Experts of a small language model.
Size: 13 layers, width 384, vocabulary 21512, 88.1M parameters.
Experts: 32 experts in each of 13 layers, 4 picks a token.
Training: a variant of Adam for the experts, 7130 steps.
Below are experts of layer 2 (counted from 0) of a mixture-of-experts language model. Rows are named router (the router's row for the expert), down (a neuron's output weights, with its number) and show model dimensions 64-127. Each number is 128 + 32 x the weight over its row's rms, rounded and kept within 0 to 255. Numbers have three digits each.
After each expert's rows: a language model's description of what the expert responds to. This comes from a sample of Wikipedia text that the model never trained on.

# expert 9
router:070130195140171100148120091156077079115132153129144139100170089145109181077086134097135070140133164116074145173075140132195158139089073156127122214141088136110079197157126133140110167145088136
down0:090180094113146146160106182108115127173090082119124104132111168112153096095125118112140171105164078111151171136162156172072160118116179140235098094176104158098087074154111160111190183110139136
down1:182147198143172121118081126147101143142165142111101176123138201182100141133150144200117124164117217106074116057124148152128122129149079096168139100125141116147136098109155096057165065114167180
down2:118200149130121121151164107191139169077087142142093142106118119187075112193097172122148116167192113108087187103134172093123099163169157121126114125097089124155119066146117122145145179088158054
down3:147138114209130105109120127139089142149166159096201170174129134087123114117108118104123099129139154069119064080074177139133119140138086156123133137094123131141092136155193137165074110124167116
down4:166047102122150155121127100118112140090131150137109100159139125105179124087146140116187101165123065106125096095141104097084132149139077166124192125134196147142109140074143159144150128110120148
down5:066221138148155147152115065084138086160139153071123128128110118149084092128112129120080116167132181075098122122187096212106179139168105167151160100092079144091130086095150121138159158099206175
down6:122125121096099186166119166192172099059089140141125178159099102121156189135084147088146108095113114139090102162090115058136153129157129141112159130126114144122095095117185114148150120137106140
down7:168241118130150121118095133098101140129164158139091108119094133140113137170131139086189120126139126127133141205195148140137171131185111106165145116104146141040132079157145048126181145082141141
down8:166175121173147082127175122080117166188110162128177150117150120117168082150097200108109154120100127069149116105163134079115073120150102157115097142110121146188107108123160122176110166130098164
down9:131119095096136152105189143209134145158134101158109174187156148112096139141153092163157143092236105089102065105161098126090145074104171099169110192188144152180117083117128147142119128132153144
down10:134132143042085117140140099148079163136069089110104134096127164152105095139144101107108151133191136101146124142077121087128147087136144178121185137123136165106118089122085113131094156132101134
down11:091119091100131132070138154099130141164115161032110123158144136144167119150118115147103103112086101137109148156125135106136153137168131119166144130164118132135092119106060116131081182155092136
down12:113143120166137112195080118135144105137111167097128136116176120149071118131078156156133070120127183145127118102136116121160083159163068108153156179119126101123099121137099150115088149159139141
down13:120166177111116180126130053109141116112126131104118119150164149181125145063129113135128120137116176124154134130155147148139133142116139158110124099159103171105093117178096126136140160104154148
down14:151114091140081070105109144109075064150081080160097120106130124092103161086079067099112166088138143129120121234128099141145148200141165128081183199165100133147127128124087145138120177177115128
Field labels and headers in infoboxes, captions and lists, such as Location in, Country, chronology, species, See also, degree signs.

# expert 10
router:117166146116136162128197217129108144104162114141109148106161149189099154163087148216176150090109074097110132170072179095103132130173071146116145168112114162138158099169187173156109126168106195
down0:104163110067067142105101062150125097105161136167084094090140142132112080124190116139117143255126123142121116145142133133103157201135193126170172115136123146145112151107113114093102118124126194
down1:100063113133151133124072130104082150096126091094104111114116067107149130110066092126143147103139158096133084122180136088113140140143160106119169075114100146130098118105149099147148096122199053
down2:153184143152125131115147138141114162108171138129127099135130115098131130143130103157113181103069140128107099119144093163096180118109101143204125113079136151168178110101165136103101102114105142
down3:143106179147145126158131145158081131076161114143146107143117117168174074119182116123073144079126137128158086122163088187168099082090115165163115149131141105141171115135127114141153133139124147
down4:086188147102066133101159136171140174116170097161077185133140104110152148129101132124171066096130091138102129219174118098093134147134071129122090107168110103123107106135196069136114123166135149
down5:107145140000114163160161085163170140156117134175111146111126117115141166102178094186105114199125144107139118132138099111153114181102172119097093149170157149123122178134120141118108169078073127
down6:144124110045155169137155075180102114109155150122084111133111141092118146125180151131135185126110149181128144147183112150139120170075133100123085136157148128181109140123131143121105121132116151
down7:108130130107093121124145064098130109126122162142142132098100179141131112105175121090139100166113147167113164139148121116133113113124138129140104132186133106138090139142110121112149104165084149
down8:131153160119187152110134104114087085153176137105089127137093191121078135109198173097093190174161145072136133109128137115092108090115125133141179157113157127112122136163168122176086160099152133
down9:099126113127140116144071093188115075101170110134135163116150127166145099093125183143191092102104011124189168150147133065164122148120088145109118129110066156101093161116108186124137131152140082
down10:090122125115076135122074144123140166161120127122083140102125078127129169127115143091111133147109146149083109113096101130108048171151114094085098040145133130124128116094113039132069087165179100
down11:126155152157169104151136133136110128162159147157138145108147086156197141120101111107129192162190116194076136095168119129122155084124125120194112118122125060127123137104152118107112127210088125
down12:182138179093121134050199144172164123139183104167104158116124062118095137138125117145146166135122149130152115131111167144098153181122085102193146114166157121100142146181169153119149089121128106
down13:169138109143167140099130170154133096148132076130168199075170156142154150181212144159065144091157144153077132067126140130148087111081160080161132066125094099128161087134142065143112144138096161
down14:150178115159190137153105092134187165143121110150171150143117125145120129143140114175119132195140126139104139150144151082080171102184130120139119126134143128136113181139128197140109132187130161
Prepositions and auxiliaries right after a verb or participle, as in created by, interest in, search for, have been.

# expert 22
router:147107075117072098109133094134165078190081070133122076162076152091122133107164137133104145117113159170149150088144099167076107160150133112137127158131119106135082144097155139148146111128111161
down0:116214120144133102154064129157129100149162124098123161118082140095084119099133102153135135026158130159125172128067127124155126104153167193077163162068127114191059134100140131143158116162170118
down1:101086161175132136107165114114174198150112153143157118069105152121125162071092144110066117056130093148068098085062122114161121176112109211173124117161136148129129112106121120172121080099201072
down2:119132127159109109158113060145176164069165106165085111133088099097146188146156128121152130142160136096168143086105164131182086110136128165160099181185136132179126159070123128171156131061043074
down3:096098111153092114136075068190136189149139071114162145195122108133106122156161086129138096092156165116095130152112097091116127088170191171155160074166138158085141103140150085136109108182123155
down4:116147148178155144068116096110176081110158168143139063123143142121122141190073163167112093135171133143119138158134067122107109159095073125105144121132151127083085145060079120154123157083108089
down5:097128100087146151112107114136165109148106148122161165077086142093107127067100163114107123151116181103068139082043150108149148128116124121157125155159112104086136119148187074176124100041111052
down6:061215122125149088106095137113115146137117116067110102111175121151105092114108162172129080193116070124116094115137129108161036110167070153134139086126152144173145163136108074172087104126222152
down7:108111064120081156124159122150089137052110130160121129127131139154130120154118145140179173138186141060059109159100126187089101168165111078106160180147173173107101203128155143119112180091128088
down8:139123165093168111134163084168118136118178104137087119112145150175178119147135146124157074175107091094101159104138138193121125108083160138097175145174084150135159091147201114113127137120110132
down9:089107099127106145123098108128143122107170146072122127137164143113113169086135130106169076138110152142151164115113164165151098138107227171094158147132140145168107066154157131136093166141117114
down10:146148170122131113112160113161137143150099126126111099154152107163126135129139127074137121094104111126159135141132115170120193123170108158178150124149138156121152097153137098146139162099104182
down11:128063129137167116112128097146157124103129148089142170139164160137082131121077118153153081126146166088081175179149118074163131149184102134112145158128117126070177106123106098142111116197099125
down12:166178119112128167087126168108078077143141106139164141182117111117175160083081172083119105113101120147186124084152106096119112171103083144111138132147145127119130177129065162167196104103164176
down13:136121158120126134108125143163194092115138195108142108139134102162060165162143126175080059187144144118111098140128097134145124124068161104130110132176113117108117155117121108094099087122152158
down14:164133101075110155210092137098107101193103111164110085113178140145154163075116118120087098129077112186103151155168136112177174111122124139123123184180118127141109139101112174140115040147153132
Final letters or suffixes of proper names and species or chemical terms, such as Famagust-a, Horn-a, norepinephr-ine, plus hyphens and slashes.

# expert 19
router:181125123130116141136127120099111137162214145134113193105110069134111135187131138145192202090176098110121110142095142068108080125111084153146103195079142097139145143148134171146130094159141188
down0:112150090109109110149123094121114143112166114138119127116146105092107181126166142083113115153178127154077191136095136173155116097135134104172185126113115119202080142120117076145103151154178128
down1:136132158130105141127154185146118068123112129128145118170152010167097095166186095134135103082112109129104124146090154149126094138170157166109099133135118104144111185129114109123148130113155121
down2:118127105228161127116153065155156081091116136107169072138111152124152108102134119067141133144106064133103152144127168128090142093164142103136156101139137184110153142102149163064158169155121068
down3:155075083123118156137108073121061097133142109108131082085114098098102162052198041103117179073177081142148154094150160105135118109142114077136102110155186120132113122117122137168158071129155133
down4:116090126117120109111171139130107094118177043155104121058102100072164126074137120112085174147108078135075147137157098111144117124065099158086130179188164132113124139114124113192156123127084135
down5:117146127145142081146066112148147078082140136112141150118110137113182153129103176131169154148144091185163138107126143129147100166145085146060111174121137148111133148087128125126120102158185154
down6:104093147169146109159150074105129180076160144151099163141132165088134172135159147115109079149138076100087184125099096147149175190157073104080176124106164114134088097129136119143099140118096144
down7:092112139087141132143131139156138117154143131145100129125119110123062143196101094150120108182159109165097133085127119114129176165129103173152149149117086127154092184120091144128127120189115129
down8:077112130129129131133199117146160148166104142116140161166184128106083126108169142125090124148093109111154113117077099107094098101144104184153148140170166117143135198099185155109138114161075110
down9:091100179181116184148149082143155160098148114097055149117087189169096168108163222134108110079137113170107183110121155117071137163101085109146154116097133163159172119123154119051138078186099094
down10:122133118119158115138160100150105171191168140098129143118112123103131168171133118096113128153182100102130114096149094105094156138105108102164121156096159070186114064155106174200206140110135171
down11:153159152213067101068117121134125116163134104133087103107111128158127082172101131125140130165136061072115131145139145149148180141100123110184184147152101095142121136070144145049098157122081119
down12:104064113165119148133126089195099110123137079173094111144136088203136147081087149131177118083098163198094095094138184066185163113098112129144163143146144150127161099119150195131134146145125129
down13:188157124105113095122048073106173111133064048086120104078169122113114106134053114113136140049101188114165124111179173127149184165144152147124115075151095165163124070142121078128148142111155123
down14:182132161160195106185102073168180083155149068154164147123109137167192125170123088158160085144166119137127116095125098125184119181117121119120112090117142093101110101087113174183190084138122146
Prepositions after location or relation nouns, especially boundary of, side of, district of, from, between, within, near.

# expert 4
router:086087159142095174130104136140089104133173089166098171111098115147183090130163123184191174100120056102092116087143127129095112138105178145078129158149113094134115117176141138123078080141152133
down0:112114147177127217084113095151112106148109100149131088148104137143199071067094140114089108089180089162063126095071169142133121104103144110112115149210177169140107111091099115138114081084166180
down1:116091159077083152137158148153126089139184098122179128116127166095083126198181148156110116228178145136132132161138115190170187104103113192167106069121162132117112115175078147125122091109124124
down2:155183147121149139162135153116126161146192116088178095142130123115171111118149099163121125138096123173126166110130119101149123125163095145145107064116093156107160103165138146150137138108169147
down3:145103141115120151158170051138138135081107161196071101161119116111150086122165142073146078099083108093131134167104162142179076084126125126096104157144165162092083074163112117179130132150171141
down4:175170084139134113138083165052181080145138140127153084144166089165113148107098140090173119122127166106136072121111079180112136125149154123119120093126098155159137084118142164082149139167159121
down5:126155183103116197164146122154129126112202178142186098148135110099125154087070112110093140087107126189133078184177175136147112112096094106138152134075126106087084128174138147151103116095138150
down6:135064117129169133043118074097136119048142133143146119126174129127139124141071123184126147131165095094087122136136155164156142080100135088162100088109173108131145183136166128142139125138095164
down7:134206128120120152126134121170112106115134138146133168125130158117097129152125068092167150157095128113104187106055147103141131134225094139153101108154092155123118136109166121156084125126113167
down8:133145170140052161173089128173079062086139166073151096078112147188159118102124115097116107126112126192121132165104117104118076123104112129133147132075201106180147112139134099147128158115119154
down9:169141137164159139233122125138141186148215163092156137143146081118141113132120089111155101128108106103137097129070137183129122129187130127093121066123133099180106069141085141117148100230137165
down10:128155171098123139121107109132129124078103106134100095103137071063084209162148073123127153123068180088104160145101119137157135169096108223122096166111145051106135154205126153123134129084149142
down11:114155120121120133142127081134116115163156107129171151117088200172082120109115073130141151183113127097078160140128145139160102133159131117163125128149143124133182084090163090155049100118108126
down12:181133143158086126171169129102125130114147161083126109092135045139170125160147186125155155134161076161131065146135069129126123173112138095110156081114097089143076101098098151177183148127141148
down13:130138132188093109116134114160163191112077115078155065154131157105111156159126078090109133134171107111162115111093125112168123138113095141203125092172072121113101149120095111085121117095178132
down14:125097067067141096115127115161119151109155154144165152192174132071143174111124165116082114140057144120126168094138134132051106106138142121166050169116106052119112127159157165119088115118124153
Mostly "of", "the", "for" after nouns, as in name of, ahead of, percentage of, plus year digits in Population (2021).

# expert 16
router:158130072167096104134100095129129128174090075163101114111180083141136129158133149109076155118154086181134124118148115106102081164159158126129121111133132084138105147090123097152171129112106154
down0:066120120105106132160161173161167190166157142137139061134130134156152173146144161135115109163177183134152113136145075252149123138154142139118134078180113128112104122089135149136141117191159144
down1:107127142166133102061159118174132200145145130133114116161147197195120159079166130216083177113062101130160123069071110150148112087129088147152165142179160146124198121130135153122137136121110152
down2:112146115153135178109128125131181132142178154163123169124104184122078128113093131145147047112181118125117154127117137144108088148171147114132176117139105124146142121173063124139141144202099124
down3:098101162130112160135147100114127152194095097111167096115121081111202136116135137053123193140147232120121086168106113099144163077142092150154214161136188084106164157109122100079138146159073114
down4:123059133105147139137163116131065154095109126122102210078116141154144094150207118143117139148127121129092114139134140077099104158085108070138160096160148094130106128153126132114094114141058158
down5:137094104111157113096111156143142131068150117144152145144160107087107147082090109104096143055125136172189097143202165177154118178148142141110104101140100163125108191163128161138144158106170091
down6:073137148099145161116138116105149157116091133094173105151146134173124139111166115099128080102136130101160144119160142076156134114097106130092155134120055113181114179115177121153132124080141137
down7:121124146069119166121084086158157061160150151140114107157100107118101141056092126116132156150149114121126146074167084138140117136136097161090194173144169067133147181143148203092137147108080135
down8:082096076072153124163076099115145106083122127104145149115118164167098111093120148171108134102133161160136130143149129138167107212173170126148099093083082159159116089119101083100154117138127116
down9:132109113124102114120080094131085156095122135119111178173127150128203111108151137098113082051109106128146085180068143115151115123126143135111116094143121097150112124187120115135169101095129159
down10:125128135059139169187121097121111061125133108149119114082053145092148136101186144084139204106074090125115107198194194163101134180149111135122127086149104118113122100169153145099110145112106168
down11:123154165146093068169097093118113089132122119153127105123062103114088149141076101116110143153118138229120098169119140134104133136113186109145154139151161116111089103139196103112069164095137057
down12:146114158152093121098155112134146109141115162108137195148092080124051165119129098161138135101101156153090159108158155119185129115104128137082087122135095093134161113145111154182095137072141086
down13:126097124194190147170126143135139117093115127108092072162176087083099172170114099132140153089141230172208127099153153125111111192112201170145126150159184113045113089102082107117095123124147151
down14:122119161089157044108113146065162085108102144139119145125084150084160164100107102113111156104111091132113115158173205156124097165141121155161041091067103099124150131149122113142109164079131111
Closing pieces that complete a word split earlier, such as dis-band, im-port, Ex-act, Bl-ame, Entre-z, plus month and first names.